From a checkpoint of a small mixture-of-experts model trained on Wikipedia: 569M tokens, 8683 steps.
Below are experts of layer 7 (counted from 0) of a mixture-of-experts language model. Rows are named router (the router's row for the expert), gate (a neuron's input weights, with its number), up (a neuron's input weights, with its number), down (a neuron's output weights, with its number) and show model dimensions 0-191. Each number is 500 + 40 x the weight over its row's rms, rounded and kept within 0 to 999. Numbers have three digits each.
After each expert's rows: "mostly gets" lists some tokens that are sent to it at least half of the time; "comes after" lists some tokens at least twice as common just before its tokens as in all text. This comes from a sample of Wikipedia text that the model never trained on. Tokens count by the router's weight.

# expert 18
router:502417532521569511530551561472600551474488451493478508468523517507458561431504446541482445484432450478512456577525485489468435486482520501488503431493458451441548554544522497505455462502515543477543503432508468549476531476519522512482472458546467471439577480541507545520491461498558554545596442490452512503521567515486495454509470531480465466509538536499473493458572543518547474507530547424473493520460520578561419507477447523511475512517510484441446499457548585532456495472447560427501507538494533550462564531577476525533479515493583507542496465537491521503443548441554490539
gate0:502501467471463533444506505479505468551534419500501456493484445445481524499527484442528541514513524449502470510555538499493489585556557462475560510443591542508483477535540469499512525415532440502456512485532513506483462545563526479590553488489522488416518638487511535518504541437500618542507482502486520576465482524519449518496498557544537502515516503480517512514465532559566476519493549528498469541469505522536505450457487482464508415515466541450541456474533444563467542487382480447440489482549482486551495524454486494522463529494589493489444533474444564507458540446482490429
up0:544541487511461508514501527449535479493479460482462545373448501538557480480450494494426572559518531544422482470518516536468515438490493497471528495544429471437467512564544463511479502480440394545475535427479519539489522503545588539607458445469456403571515490575503584499504543526567515552457545487507456517542484453479513534450517465477518565473501487547427541475487483444538493530501576435519475496511527547497531515502481516478476473468514448504508480444473533471457527466482538539554546519467520453522532465487511503520437568462511527483513490468531579507529465483519473571
down0:510518500517507464535559527471519486515486531450493500449508533539528430509479477457474502566552515523472519542517516530522539513480491537573482538589441532349490514511443433485487485536466444478542536464525576475445482534529563518524503472470484339564474530512486537488507548443539545505552487519566523475482464454478527486477522480467526475451459498504567509485565488481442486510476475445475468453567477484474528571499498495509484482523478472554465472547522557543518508425474482446488510494440442562472493486507508526573503503428519526425533534407537590491494433559497544487
gate1:555479504499404483483505554542458470465479464569531435468480495453514441541522569499521528494518492544506516458474558484528579490548479473573492476495536414489483526502485470531449516482441452515578524538493541580483429451572432430469482448484481504469490485516557416564544501504480549517525571483512440511499481515512498478565485453542535479517491564512518461498548538526469435494479514453454483473505460486522506414394472438434498603469533503499540527523477476452523460462541528410505488508495470487487506448465445492450512482541538494464533533523550526561486530443562423541
up1:549522456544483458576483440462524521443496495492482536504448526509604495470458497521516418490493556527474511577505495493539447482467508536482490459380491524438484563576498437501512448498527443450509562473492525511443530577497470480454505507505530514410532498543495562458425487522521505473507551512531457442535575554481434485554497459472434507478421525455574541479560569542524487461564511496455471446484518539573454580504500549510493503519544443516547461504491538462525452461505535479526460525519542507530463538457458438479573533514523503442513485477560463458534520496565513514
down1:525457494545473486556452431472549553428432504424471495470462497464499505468508481574515472473438536461512454589452501494505490457510485541442515496460434543428489565521492467477457478547542505472476515509506515551437553557526499501499478473466527498480558547526455553482497538521476478471493511490560486483473453548514447426547466457541443457494439483456562550490528582606469495508575540459440455473416562582556459564510517511444483505511524512466490450526438509490476468430553519449549467531530588481492419524499482470508503540475476489447525557514506548456500447506494463475
gate2:531375486483476508517498574527506492483514545496513568499469511469537462472546518469534483542476450488541469427503522436520472483460490504500501454409554523454526434470530493477417512505497528539555463523544467533553497541511527505537414496417479548531515448483459626552470509516504525468498496484466512580487520465479493433477501485484481565489448535485488598573502482570540450455446490495519555555464537488415552469474504488486524472477515511459352445484487491524503524474525614529464515480515465529506461481511514462532448492497529488490555488523555460486459461450486483441
up2:495484484417496526526553504589504523484547472528465435561541546507526520548515573601458509510464549516520479509504493480508514464590576502510530477522451506388471493441502457505437522525526483513511531519565482525498513472510526494509558507542535510509497506507498510535464459474424461468475498454574489633490488567506493502477542521485564498495561495482505528537510428519422425478497494490537513452517544479478461442530497521474437568443504468536448600547512442457453557468417468530484494464443453574513537508505475454500580481524537490479538485489576516517450526523573533510
down2:485445529494477462453544500487453482520469542553553486505520469583545464409487531563577467485509509449539530480540539407532416503533484478509469531474514587540476468525468477464414499536448453483528534507462491482500513504536422432447434511464521469539530521478473439559432466531503458484497481551488542466543528431546536490475543430517492443489529472399506448450493562510506492538524464469507451520468488536526538552486396455587530508513444519469514478533483585564485499431578539493516460477523460491529483522493495532547391519513508494502531555507476478510521459538471525468
mostly gets: "=", " Born:", " Genus:", "R;", " by:", " name:"
comes after: "\n", " ", ")", "\"", "\n ", " 2"

# expert 15
router:495517490461549541491509433455511483563458504529541474471493516460428496476514536504560500519457491492567444580502584422524520481426518571456441464561442501501497569550573456514433535426511529459545436464480443508529513485443495563467536423478488439488505440537505523546455461506518504547520544485490468408567524520457536398540525533527487532474531524498540508517468573506520498530541559438474459510483524528492455502460487471463510496448497409470491553466552441520480502454511485491432391522519496497468515541510500551516502433496501538470428494480527519542493498502496471409
gate0:512460552436515552548540462445498441540477519444543513493482494441496466526494576521529504520430478546500510490548533505541451492421573443469508498609453493531525537434517447504481380462493460479516448495513414538525535527547559541481478461433486498465465493468510580518523505530472501475559502465497529537403492530489516490507523498474459520550462497483476491528387580514485583587498469499483457509465522439501557523531489443541465490505520510368549542532507479535432501477452450466493486515499490523509479520405481515490526501548478521510494553520452561497453489484460498469
up0:501519468528455519435514543512569498494494515553472554557524473556465544408506471497520516517606460551490505484492499483467472488563505496488506503439544418453427460505483572445457507481482459492523523539498487528495468488610468475490447510520530518516486455477517543499464476506386583510525578528487471512485535536519494522458466500563466412436569553481560493557532529567480572510470502467568555490495469527489493501488523494406548507580464433525485449503451562518516539464546501512510544473476547526497501421511491459564512552442411479446520448526476554499529515475530490518
down0:477465524539508487470502506472492507490579477568564554549556535481485531488429536474491553466516482553437477496500503514438494510450574548434441504587586461506515528484462561496495504481411587537468528420463529613504494470532416462531499502453481472553461494514521493552550486490535535486552500504505492530493516481543491430429460437461522522434545549466499457520498434405502501500437518491583484528582500524464512493489483436442458437484416524466444555464535505521533511524502545522489480494522566489493480482530477561510465529523526459498421475502491471550577502516486510540
gate1:509526446505488564504466471501549457592586496439523446500502450556480494444478477501547563516482444427445436465418475454557481517462524482492566490526436487497489536523523500453424448434538484524516532571518443488515492531498459593539502489526495454526530518509488505468485448530542512567445507471464542448561541498466491523495528488519514566482554434505489479526509457501555564508518517568445505534422500494484532480489431454436499510493517416433456476490410492486577508530489529501477462517462434474444528442425457510504450512467496459484489497492511528499458520535415440414
up1:511497420467538514469583554590552521503490542553452495553513527456517425498518471439501470505554473497498377457464508506505544499528515483532473456526582488422477525534545443510534491460440531526532536433481570438544564447462525469520526478503456501551496429452511464506483571525529559540458461454565478453573546577510533504530480550496503428510523519501497507554504556411524505455557489512495512513496491502467475452527518551497514480495477547494488475428521443481546489440572614506518546436500545475518549490503465464526569506531474525479462515457520522568507506526512469546
down1:523499397511548443466537487440511515465482420505441574527539498517494484521454448453534441501499502548514541452524521499524454517533471510509510504484526577483563500502523526515565550523550433470522555518463504529532496442510536484459549457475395477511516482504485436610471535491529555517602511500539485417489500513491524492505587510405567462479587513545480472512483523527519515453542442500487471488512478487452464555546460512478481451508495558500541509458505491484524456439436472463482538555471528455451586497485536530544484516493511563513478484480429484579426472471495589442
gate2:491558530521551523549538479395545489580607479471549473481546508456508501499469545540517492539489472443511499518488506433493534503549579578520540493484611471525497537529451492519444500511531504455488449512487484517499521433523485488456521483434509499480471526491518507510580495465499481455512571385508473481449475427484553540413560496458525550555504528512537531500482511557477439555536499543484475449462514527507457457464473504489471520433450381467515491454574442463474512506505510484517532460458554491518530478499489569534476435500503537503470527438480418498495511594487555450
up2:509461490451480489409529496517533428538500446484443495501501461539463554510513549411486521504531438463539536503527526547521460535451425477474478481510580502525489535454519474510516491461523482518549423494523521443556482560532543527517581457596471562461442562556480463514517434562487461502536422538498404466556454541501476452483472571517508527559486473503462462497514473458465563482571468430434473552505499502422501519443491500561526503536478513511481507488515484538451506520487511477534425528460432490489512511457572498441533465518573509529483600535451504511465541482485574504
down2:495506507530514471611493515522493514493515494486503544565525416444472503504467474486491503513505508549556540532504516523486558502368555548468517489478485523433428588509527495615609575540535514536545488517499563475501505459490556493441446527525471519545499491452525454458534504495487452490490494491590487498507496519541497508420511435495440472558498513485481543510483497546561445505433490463484514463426520559510490467557456514510423587487502481524488565492551469474477481494439417522495588533498514436456536431572471494484554463510533531490448468492515483498526468460452464522
mostly gets: " political", " local", " Liberal", " law", " civil", " social"
comes after: " the", " a", " and", " an", " his", "'s"

# expert 19
router:458534454521520525509543566496448580532471471558448483453512521472477557482497502573519455510457488497565469508531509467487480537454522540421457475505520514481555544565574468538433565498481498441544441486496488572466538497411515508471499492547487438447516432541546546539435480473541545509494417444437458457538466507439589467459466525514535563512517574515497545536493528506527446529508485431487407532487503545550438467472464436491440510458540465448537471486546549492537506513539536469456453520536516486483562559544468501543469477497545556492490463502472520510501506453524456405
gate0:420444446548501539556471515450493444512449582542513552540480589517445514462512467539512411507504543389494480517578552457481511569429550533459493500476493507513483427490562431493467495541510458549531530572520503520583520515447513551516585487530526476502486520492466440488472414524466515455494482510583477471496458513507541517466434447512543478537518533487414550461524517518511488485501480498495536468494498574535465539518476537467465498497518564511578508471540561483569416501453508547509463529523504535469490545522474493435473451494550621519546515511512516529473520503520534505
up0:536509427492507508497467420601446483480451443488458527461523512555572518491483518493561444484525541462514518445535575502564472501503525498463575535471503505448461446521535434507533542518475526452548481562450493553483422531507522480559450510562493479429550540437448417502510501545535464561507425496486512450451495537523452462576504491543539507464468497484539544433483464530491542510521542514450529507548468577503555534461468523528480488577525511487456491384557559402465432435508483502499465500501464470475456495444477518512463552437532532496524533554508469511501533489500469487
down0:505509418465519433490522472443547477528466548461446540580446526418560514485491444547502532496526490521409487528525467417489555512500482586510524489479443513512487483465548434442531496512469458495424467577504564548528500521541446474461626532480533519542510518545517447519470519504460435430499513494483459534458530506552566524515478557500479494539445501522470540459497531425540439514441540552463454497558537543463488518517491486495482525511467529514571473533502476478467459481524542488577477522564515531452469494448499485453450509529501459546510560513548462562521433414545491446
gate1:470496438516507515514491473479458428556528423479497502480451471517509467470464532537470465465466517500478502507491489476522600579522526551503429488495469508379587509546508527548552508489560494524481500557494489499503450457509429510529451638483545469528471521548471538521427522498560474525485490492485514480541485533598429493505393567540478569428520540471494455483485510503470410509482501540451447463489493508544440478490494434482456522546481483506569461596543562497499491469547480494505476533473492519512505482522485602521501461475523576467517493422524510481531455477502523459
up1:552500486471566511387509489538476516407474508446500498533557495531498539416544496559511479466447468517453479421526493520508463490582550589526482506512516507471521512461436534521396500562467586493508451474505470461508418577469535491417429549499490506393489527496530498464495525514437440494553434439461470453530527509465551472455478527466462483514486522543458448452505521467520463477514529479540492491474457549497467481471563478542508575473529443568533537528534516479543463488481510561430488599510497518446574461495479455523516457504490492483487449488490544473488524535495477461
down1:490569528558467485567446575496504527480428467483471458511536492503503476471461586475462464470522497486488515442463489507464535517511512522483526453405561472527545453562458479527426493514488503503423552458471500455518481506519540430533492519551521475507512491479529398391464527462544514533435510467571560548486518435523593514496468460535494564592465489576566537481410526491480477518481509495505538505474520520526498493489459495565433573457518453510494567489467482508505434504495568510499483445481471501585497548519501536468554459480488450438476512449463492452496513512459512597
gate2:523593473558478478519515528469416491467470513512491429461480478510467543409540523531495472497530471515444514589470491414502484444571456541557507510438485502470430443506564533537457560480549525457542501527501503504440528509455501419512514530517454435496448534520544505441526479481542586531458482438495545493566475483461546494491588470557440471541438516440525527486538507484553514528491529522499485507491510543507545508528482449541502542459496519503461444551562478465462493404540383525500446468556515531489489491494506525460522517479477518470528428443523549535411570483539483502
up2:502484422474543517523543472522495526524550534510449529523439505522533525473437566517462489511503502473512485539479495488528585534572480492493424495461467524426475536511479499500513469472540485452555521552491504548506479509495568500428445463507481468480476451520516537503524495454502474399508498491437402533533399488476508543476479526526461562594495490503527510513511480546464531502458514505478493501506434431513548524473591453485404476533544417524506462512496451472458489503523540458512449499574466554479566528501449627510546502520516526544477479478550471451548375484528431539
down2:485462470495461443477511461549564453487487503573517590479517486519510447471536480429519494558551511532492512539582454495552432494513552451535475529508457491504487467471474513537530481513456443465546484556453493467534521471554441503453520571543506535488487535481480536452472473510492492588435455440518533454376456492541540529517525450553435450439466448519492467514461474429484476511504505538487524466469464574489567488480543444523514493457566549478444489481517457517508387509496504534484540413433531467453516482514498543526513504548459451480493492525501536490459555485425425591
mostly gets: " Army", "FA", "II", " military", " Corps", " Royal"
comes after: " of", " the", " in", " to", " by", " with"

# expert 12
router:528472430543484503452518465501572555519468453524497534482484564432491509478519522513494485413505428472564484502538503505504458519521517453499506409499498520457578495507527471532511439508509568481458511455506504565495481373506602540535510444552498458447528395507508532521505494450525533529513498473486504503563528507474507474486493549530509497451481518448529562469551523501512422556557522491522461545459519482528519521468375515456425519493539462480496482477516488598472503482452570500455464539485507513413493518565501554564478466428531505514478411488493478571449519462495445447
gate0:553565477529511520463453526528485551480458491530490583514539560463452543473536564483493439443482523427546541455477480630470539565455526449504575417542528493500515528470520492433549512547446518462530529493525502588495465541510528509541527434446477492460536536471532528484519448443485422493519422511520500512585509487465596490501473517564516546443464479515528541469553471497567471446494536556471494529463499440534475561535467583425561510521477451519464485536515503533542509563457474522505493469546527518518512526478441512493525533458534448446543513522525517501474446443500558484
up0:513539499459523516474519462502537490572473515509468530536556560481536443484547525451528488484467487501462602494452606548528501530484528411508543573498509541545485588530477461517505508529434504393470521494465526547542516459540508473481466468499524477506445502468515520457477475506504439518498516536497475553572495498534535505470448479520507484424476550524518517472469593492499514554442468537479472531568440507480474519504477502499479507522491536494483568530459572486495568541588517464480487465561538522446646497464444530420530528516526530451528445579482412530485522468438491542
down0:469438532542504496490488512590561517455492469549533478497477556505503536511490552533529450507590497454536496562375535551509505470525501539567542492487523467457502443477441519458534491576506469508509508437358532406428547481442449511508528470560501553494509517443495470487487461469466470512522566487513505471464512444524457506402507491507533499441516502574539528548471452525500463526460546476494473535528499450451498513478512491495474522546551473542589525483459428526499466513454431507488492433521482515486491421568534523512449473521477503563487478485556446523491524558441431487
gate1:558447498461494435487494476444480509490410465471448470536476501464473434552506508509511512492518524532553563511493462532538533518549494483500459464433396454520467536464569470501476496508529487420454563466519463466445524458505486606512570460511486477423493463525542497409464528447523496535507518542521589489471488503536431501404491540534487467474442478429418532424516518462523473553502540445449462527488518468521479487433450450573493536484497537499523546497477500472504460405475498551425484480487536512508493475522503479520477504522485506525406490510515424498439519510512609513
up1:529528487497557507437483516502500513553520495550514499536497440471536480447500490426534453523443439449461498473528488437446477489483463443496477495531511494435502529452471529471500504522501606500512481541485517492528515477560466565491462496583535594529481497530498456602417494525517502558489526519524440560422543529464535476463490517548512485547605478538554523519530521393499530455486478536493468478480419454508506486447514467578528560471508505495539526542494447467456525516503497463502533448498522476549450376487434448518486509557494508464580512469473529498504536531400470574
down1:521482555489535537510531514482490491446431484545527565464469584486495495523498530443457512463465428572580523478511488532520502500525582491417494530527461543490478544502484525472444540563517576402586518468563498483457543532525491530507504508497491482481460495542524531476491545536496455540492542463521526490451481557527491521531501479497497511447472531509513404459490471451522448582456478488439497490562465439540445481496563441591494505484529513514457444519532442496523536440464510454528545461465563533440429523517574390550486535565494502421445546516521561530505518535455481527
gate2:485487467500473513502439461460493516526497492560504543476494506476468520453548494546469531496507557489514508478565593513522459455488432501443394539459520427490500592547462488531512497476462552498517537482546582518422505528533497555464509446538464490499469571549464528516478497590416471439492499588445494468583507573450391462461416449489464473537492499539533573489484495506494502417557469465478561516455482554503565545530481493476514467418496483514534499470482500523520439497494532505477541451501498495504502535511420492517489508500611454496547493461471540469511476557459478461
up2:537518586484513469462525470485446493465552471465466473467488500496531426475576560492482462520463556510512528480489544543549491514512448531424550438485478506501521549600461542556529460524515544501458476434465576549504513412565517494467536481474554492554546436522486543531520517500482453516459493503469516526522532523535486407569510526451528464532513552520504459481493531442456487506471465501444475488487514430449512448475478419408488581492431517613526444515433456511462514504491483534502459520451511463500556531498531567518439446491512462534461423505513451514530461507535420556
down2:466580542497419512524503507540492487441579554531445515504457448465564489535468529532542521449457474533506484526528451524451474448474513565458469508496506529483472584491527528503476481545467464503422441449458479435537484519480506542502433455525519504567466461467520528533476529442508455566563469536519471571496554501547530521498509511491503486466451556490448507538525556542473459591528520459576411528474545447439494529526468451541478550541437514482480535614461491487534521443559441416500505489536497509540583491519561494474515458543497511521526440533563483422478505493527546497
mostly gets: " Y", " \"S", " Z", " Mc", " \"L", " Q"
comes after: "\n", " |", "-", " by", ":", ";"

# expert 4
router:506498458459534523518495476450554572522568455500473456482504534493501587374442501499560473468458476497497458518507522477550443502467502518505484513563482524495493464480557393537485506446519546503472470435516513525500483458423568612531519405535474508520590490521483521491478428512498503532461491468478450456499511506498454479483485507492489486527562555507505548555515525547514437564461519504492525552444525518543376529499464504511464504491543477469513546515537529539486480486539569389451484508455558502543520504595513496500450431529544514518443479531540534510406491450524491476
gate1:528486534485555433477460564472473527510574439401485480574568516535550479434454512562572516476522536517443504582492538515525524532418401506529502533562485576426501442483483470506440591479513498503518516534450468497511456531513563472532473503535481504544478510546535575529425503419536550503450455494492490491500483562534512499455465465493490507542508517549506550550517563468537472487491514467458471444506520465495461513489481498507455470457506505425543514511600505514527486411517538505505484516473524502452506434575534576529516459542537434507499467502433515576461511529557500519
up1:500461502408478418486520473508515476489529489385440451507515466554439488523543532545496501437561494543425552528519578449475515451538486504502536514552476487482549521492485436488454476447510509480430483563443532518543485517440552514484527415490513533539511434484468577473556499444479473519501444481410498480444498472528489488458539502536548442482559608542502484470528480511510488470512479554512461515563485518502474521437532445507532456481476495529513483484503497429520433482555514481534467509572521499445519452497585440505459476573470482536530446556419515443518552575521468527
down1:481514503483527533516462476468439554560496508425452523489480542485468448465534500514579498461471474546487572460504525505470525507473495500482553520478502459498565454500457508448515451529484460523473497520541513444484526554447512515524414531464512512543522518521494487500508543416503457537537513512466538476547510435542533520490519510451483460517605513453557554521543474491471563526395482472485444477488515532478435496481561569569426555456543499462511437486558486493537594437498585538468489493532570548569462485610550534440501522508442463450570500546546474529513424487504448504
gate2:549509482507514520546483440534535508519527448464561534408486460502506459610478509551495429465536488452481533454546421496507540542535483500516468563506468511453468529504576541475481519548542490444477497488427467551437467458466519540543520443539532536515506546452491545513503480520512555458475497445480497487505559459447499537532503643458515540458479567510507551511493524457458424573572453473505503533453567526504568512500557470506485479567558487533512459466460567519528518531429501497461477449498533506527478531511512469533536457507494468513557450505628445484441462502537492466
up2:486501504544562449482449555463418456483466463551448433489520528527486387512557482462492567475513411418519498476485554529523540511557521541486542481467459484570491524535484545567503502562503493545486455472489533493497506508528480459467558582403518485470466484500559528556434495503397508492434497520481515504513498514438511490517542551547532498446458442525514418456464465541555476531553451511501439500468452512501478489471493440461501490513523470474540501522460439462480519474548531540535455489519500503485540421451519508432492526490501518492590577552447522452453544584469451533
down2:464496495468560549453537504539488489444446537480465487453497471486491460518485467490490484483526529448486558459547436421429480473505486455466473527452585492463524462460413477410508478411467589483511477542495512533548479521513456519491496553463460381552497502469497429550454554510518529504478513465495545555492473539494492560503499582547431458507481555562517531444533483503518560587527473514468555507513526554476532495490530535564557561533476502511431550476518457541585506441519523527520562491464481541487567479539458507488476470462451489472483465514414510544465468475574516559
gate3:464456498477524529510501469516472467454554474386491518468463466496496522439538538569477533526492427547429527403548589495473613538548549571501474514488522491517504471476477529445464485447519501541564548556578518550510482522481508540588438434499392498480511526535525612471483513530499521540463468491541500529538504499507482506550494567475485484506533540561510496565510484498553523504529488480509502557486544493464491510447558516520492517481460496478450519478505534550474455436555450472451480471529579477505506491472452535539471450545547484505445509465591506443469585496507564515
up3:528411482519472507437522593485471510439494499510474474485482498428473516565505468489510465527489528527524540462476491470510523396407536503553523484548485570506517543472474556543451529522513500520503493533506553445486479539568544490429502465582467488482474447420493482485548491461449529503551517489436477517470437445500545482469535496531581530571441580542494472505575577435471498447527504394491510526486443479516490493619552483509489538510457506475492441499514472452585539505484502473537532472525558467558468490552488487442495587494448530511493503498516497451470476473487420490
down3:518456496550526460501572489513561495493489482459536594457466578451428552532518453555467481514449544516499498509551521451491520475419546496496504526480504528440498535571443452531503543535528494509575528492476535472533477520541511551556537516530490513501499403516522442500467501441578484494576467563522481546531448550491537537534541480449510508468431500529452540456514578485539455476581446427500551469462421469579532542575511501547578548470477557479475479481533513444488473532536489481501501512555599521471546493504480571506494509499563545459425511526509508512457462531524529533
mostly gets: " %", "==See", " Coordinates:", " Candidate", " Votes", "″N"
comes after: " |", "|", "-", " ", " /", " 0"

# expert 22
router:478507412509502477527518560407481527521493432481453488545509517489522514488451505473541446461440453514549468499529526487508467526456462533442482433486477483440543509492492456565420484550482541519497487471543482557536520401464517463533496399571483475498500429522515477486495439470518511536562471539478416448515509583487520525488518525546476556501515573478526517400536633475512447512495530413521485496479484487572431522520471443493475477468511442517460546442577595536465527438449526437483512454455500557513523550510511485513454477461517499450464478494532520514464478499496484495
gate1:499523432520606519538424559562506527452498428537554498535533494544433511582545527485449455494518494435477477536491481523548501556471523507485412479482502488485513519522547443480525562503491506581529464558548492421561525446547476501559506568545474508557458459568496578496488469454511488486559524509489439413485523561531479513496547546486492505482507478430550517493510550497472479451543536524490494443464488513516513495527493486558416516433468505486461479509562449495501429551459570482535499538544496597432455501412462527449473517460476512474477515489508591543513478521529526494
up1:393444464489487470470477478473589423489534549426491472536458490531493459541537467507437523547535487472486468540575467565419505469506459480513475492542457507496500581565482465507489517546537526556484532450450472451515522510479471471534476517485478471433525550554459437487528526431588520430480550475512455507499493537565557444497487550546458514505485500493441552526517519395498499462433524544499527486437481488534441455519521521545521495513389540470418516460518494450548531469435562450507453520510493526443491543455532513521503450477492522454474580498529498572504479470549525469
down1:525591520456429475515475499442518464483529523561483530564533492439467480532521496539544553552524515443493496563551545446411521551487427475531541456513461466561484526496524492496483458523476515528452459461499493489552510418560535521466486546500498473502504554466525530487520515515558501457508530502470557488541417545530483538533482461536547472511508504434508499481547548426516542478442566535435527528462450480523446450484496480473424567501466474525416482486536533461445470591450490568562471509470473505455538532468491528370501483531514490481515480518447445587429446528550522500
gate2:503542457494497469489529535491469462545524477492514455505526466441510497502494491464493455535441508512457455521485501544508505544441465524459570456464567483525545495483505471542470553532470569489567502507566473487551451452563546494512511445631501457518543440466470539556490510495502494585538529567471517494477476538509551561530490505441495568574489479458463483488413525482425413442435548457460573530503486508504431464536488529454455462541544546538497429478493548464445516477468479470489485478451434496520517559620516514495549512545561486524505460494562552473439503527494504425
up2:529562547488450457511423422461456487498432543486554474512497500480505441496485484490480565463484471544448410503433525547505552500536533503490521548539490468485554507518502532472554464570549563484524506502522427526481455482449534463437466476536508585401520522529523559463485496509487515502467447531429478471476541439499488482506538520587559502537441482512486578498560479527522554538511502562489473466568528466511459539444499484517563476529466568452498517577485546540483523439506475465431493494498500531502522548517500418439603491453434498507537521509528540549476436437532440541
down2:504479466498530474480533500475483483495497468494502447467486453500553489490550445480510488524451551540482450499496541487497542558469533502459548528505528509518478486546430466508607538481514513527641509543534500493522470507538482514544508532471509452466574523507547603433469536499463519483532409538511467550439542512537408541390513500421547505495533509523548457452496567463467485509474534483477446487459488537525501565450468484492499482463475408489576565473548582424463493534518414527515457549509497455593484536453475464442565524505482505543517460475527537504500476489551467535
gate3:503468497533468429538480531452540569521414434496465519564490580430540503484511497466536490519479531482484471501441514509520494461563529579590480424477513396437493487505437496545490458452462609510510457465567466510452551495523535486519502511512521470495426512449413472526539468528573501479499504477516530547513490425513601508476500499472518454536457542504570507503551574469451511518491505530503538462587489504551478515516536524477521496553468500517447459423510529562460512446466503472495571492464512482500550499512473493514536526487502448543559523358502532488470489535509517475
up3:512502451440510462541534459472519502499441495533528495534508476504416558523468539515475484520474511563517516525502494516515467535428488522446475490500483457438500422520561479503532517459531514493444384495488566516513549476532511567522524476470418514533532516592522551491540562481512385538453520481485578526512568513490475425465549466508532567447486522557488490509509508480515472524417456558553501505556494484522483446442559508481485515497453482463503446447509543574492570544481500492487520549545514462534434453462497432422452516522512463561568441470537550478527426547480421489
down3:524438466537515473524443477521563399491524538521432486513446451564524517502535502561488498524533499470555552584499442563517447500556471452456529527452472506473500476493555453473571536463488537507529495527486428568480438502411468497517557487518467479493509421505529508516515539560480518470502508481423485460481538449498485514532474487501488498550501527493448474457438481559516509484476462461515451551510461528523442460409567498493534449467470521514445446488522474574584543470451537510611564500509464471471538432508472481523562474498477441516436503493437537468478417502567564499
mostly gets: " 199", " 197", " 193", "–19", " 192", " 196"
comes after: " |", "\n", "|", " in", ":", " 6"

# expert 0
router:523541500551505501544537554459563599509501543527482509500489520453494538450497531457552477441461497496497404592501499476556500499447493521518445483506501568505516469545530458543477496505481497431513490377572422491468487435500567482517520434506470443396554456502499487539472438541555559523485485513475435505535549517507518499518540591523530477512575510452543498438502516556522480563502555442482507529450501497571489524396432506466508513486519504465453556467567541533452571479491525480533502525494516571502516520540545488495471472435579520515464529516511531517470520441484484455
gate1:562501502485422517491488525526563469483476472479480480533476537538501547517555485404528450506472423473544528509461436456530465524482548499540454482501567497487515514481513461469517572454514450493481511479580517472490480440509562517499545498569478479475491517562493514471427476513420456476546511531550432460453570513466433532451452572424570495491491465454542532420509481493486629553529480505493498440541502558468509562543531476479511571546507521524526506540505490472531531547484513506513498557468581494519574514508545529541524425425524575564506535522535530410474480527470496537
up1:523484446483461451493507444502488450433502466507479482459488465469540536371511444606501515537471537490577468392556524542472503518476530460448493503493520530513467511445528542527472586453496495544421514539534449495397496472517488504438430507539478515476483504463463485585489528449477496511509566409510498507532546426493552491497490476541440485535520518474489482469478544587444541477502511485477471531526457526509515456535452576461461433554522498440525502496407500511533517487532493490531484487532461470575412440481507457476545544445456486491508485534482435547508498487548513439
down1:512484509473493436506422532502498546497526472515489528543520474413516536494492521528498471482496538500556514498465560489533485522567436480480480534550488502449487544534551544533481470488456556561484461506466441469433460506478470478460492442522611486430505475564536526535473498544533588524582415494402490455472574487431502523452405420439520529497496540393566498465503493556457518467495491446442534473458539511460586526482500513538516458519502500441434487509481513484529500515533445570509519549516459457487508452480557504571525514463531547495514488521454584500500557492525557504
gate2:522505505513510518452489444525448561433479510491487528444537566525526474487472439534536492500502431562520498540484510529478500513544522517531523502574551559510465546463487448502528501441466489520604559479459449396463463529511447469408444486502443486555453526500500422536535542432451495469564541537515474453524534461446528472467456599516542587518466450496527567434562525448513507545546504519568461497478446505432486506469505549418510444497478542543479504513455516494549487480531518480504502574462502491515543532508474465492541471479576493521482482427519563440464552440532512535
up2:536492462490503526458498470556502532545514520448500487484485493539383526466524472518492501552472503370509528500520537501492481407479483502472487458555425468500494467551572492430441536548535551520465518596453527496512600478498454443559540531535538443498475560529565500446492546499493469481485507428475529507456538481512508496488525498469477453536471546501511541508496474460472456446458456523670542551476516509551516519522412502511483534451579486576504517515538508532555488527521513521505510507500505501490485463506487428519445559495464436500467502468434448580561527498543503490
down2:472506455489498481552481496524500494531480540457522553473522525517470498586505585566474546510564473528543496493482453551530522505567485488520472459510437583520532555585465531589511551467554508589592419465535415521462543542452459496484430469518509507589558466402485522568502480506524451500462521517516503407507537478555451488442527460475487478511469521532534531528449475486537492507490480498500475514544493441536486503514446511476466498549471544599497500450496528511557501506544483442450472494474491538525487511487545501580426493513500498504424527476492606426482477459465458500
gate3:467583525482478505593550486449562512493435574478451494498530480521489501456499481528468525414541470481527480512527522470546482506423501474544488520519551485563470477506586484531471457574431479526467544482563552473507469463537522508497543452473501446400506455458563496551584503529497448503511513526515523494520443568425554474510562442473507497486455518502474465509527541471463508491491519441493493539456501467614495519545465583513525521568531626440510512443498458511542520563459506476512481504495522511537485504587520507507499529464521533504502436480538576507472472442537577555
up3:545477425478478391524458449515607534500472470475460485463474544554489545454488560517539499481454488476570468514466436528562464448448594524520464536535532532487465468515439523444516613572518472484472475464484551547505465508444480461556497583536492490462464512409544495457460416552567511476464519563524496502545504549505447478519504476456480487484536538563506485486537531474505575542482496442563470435463552562489534487431452522520465522525533490412562449462539520514507469501551473449518499515509403492491490507496489555520538460520515490528447487524494511541483492502514537497
down3:561497432523560518477453495451438508490459482524496549476462462488565513509503455483412461571524482556483588476481442499525452472581467457518456461497485520529480594453466501549499568505566511462507489512507461474531509576525448524503494568544479550466518468449491496404491526461560465513482485523486501541486439501449439512579525561526432510512477506502464457592521479550536539510566518485471456577427509499496494518534464477482460502525470490523535503450456615420519546521487576483439504532526513437528491531469508540474539508473577526464543490469554531468454515529542454546
mostly gets: "|---|---|---|---|---|", "|---|---|---|---|---|---|", "°N", " —;", "|---|---|---|", "R;"
comes after: " |", " ", " 0", ")", " 1", " 2"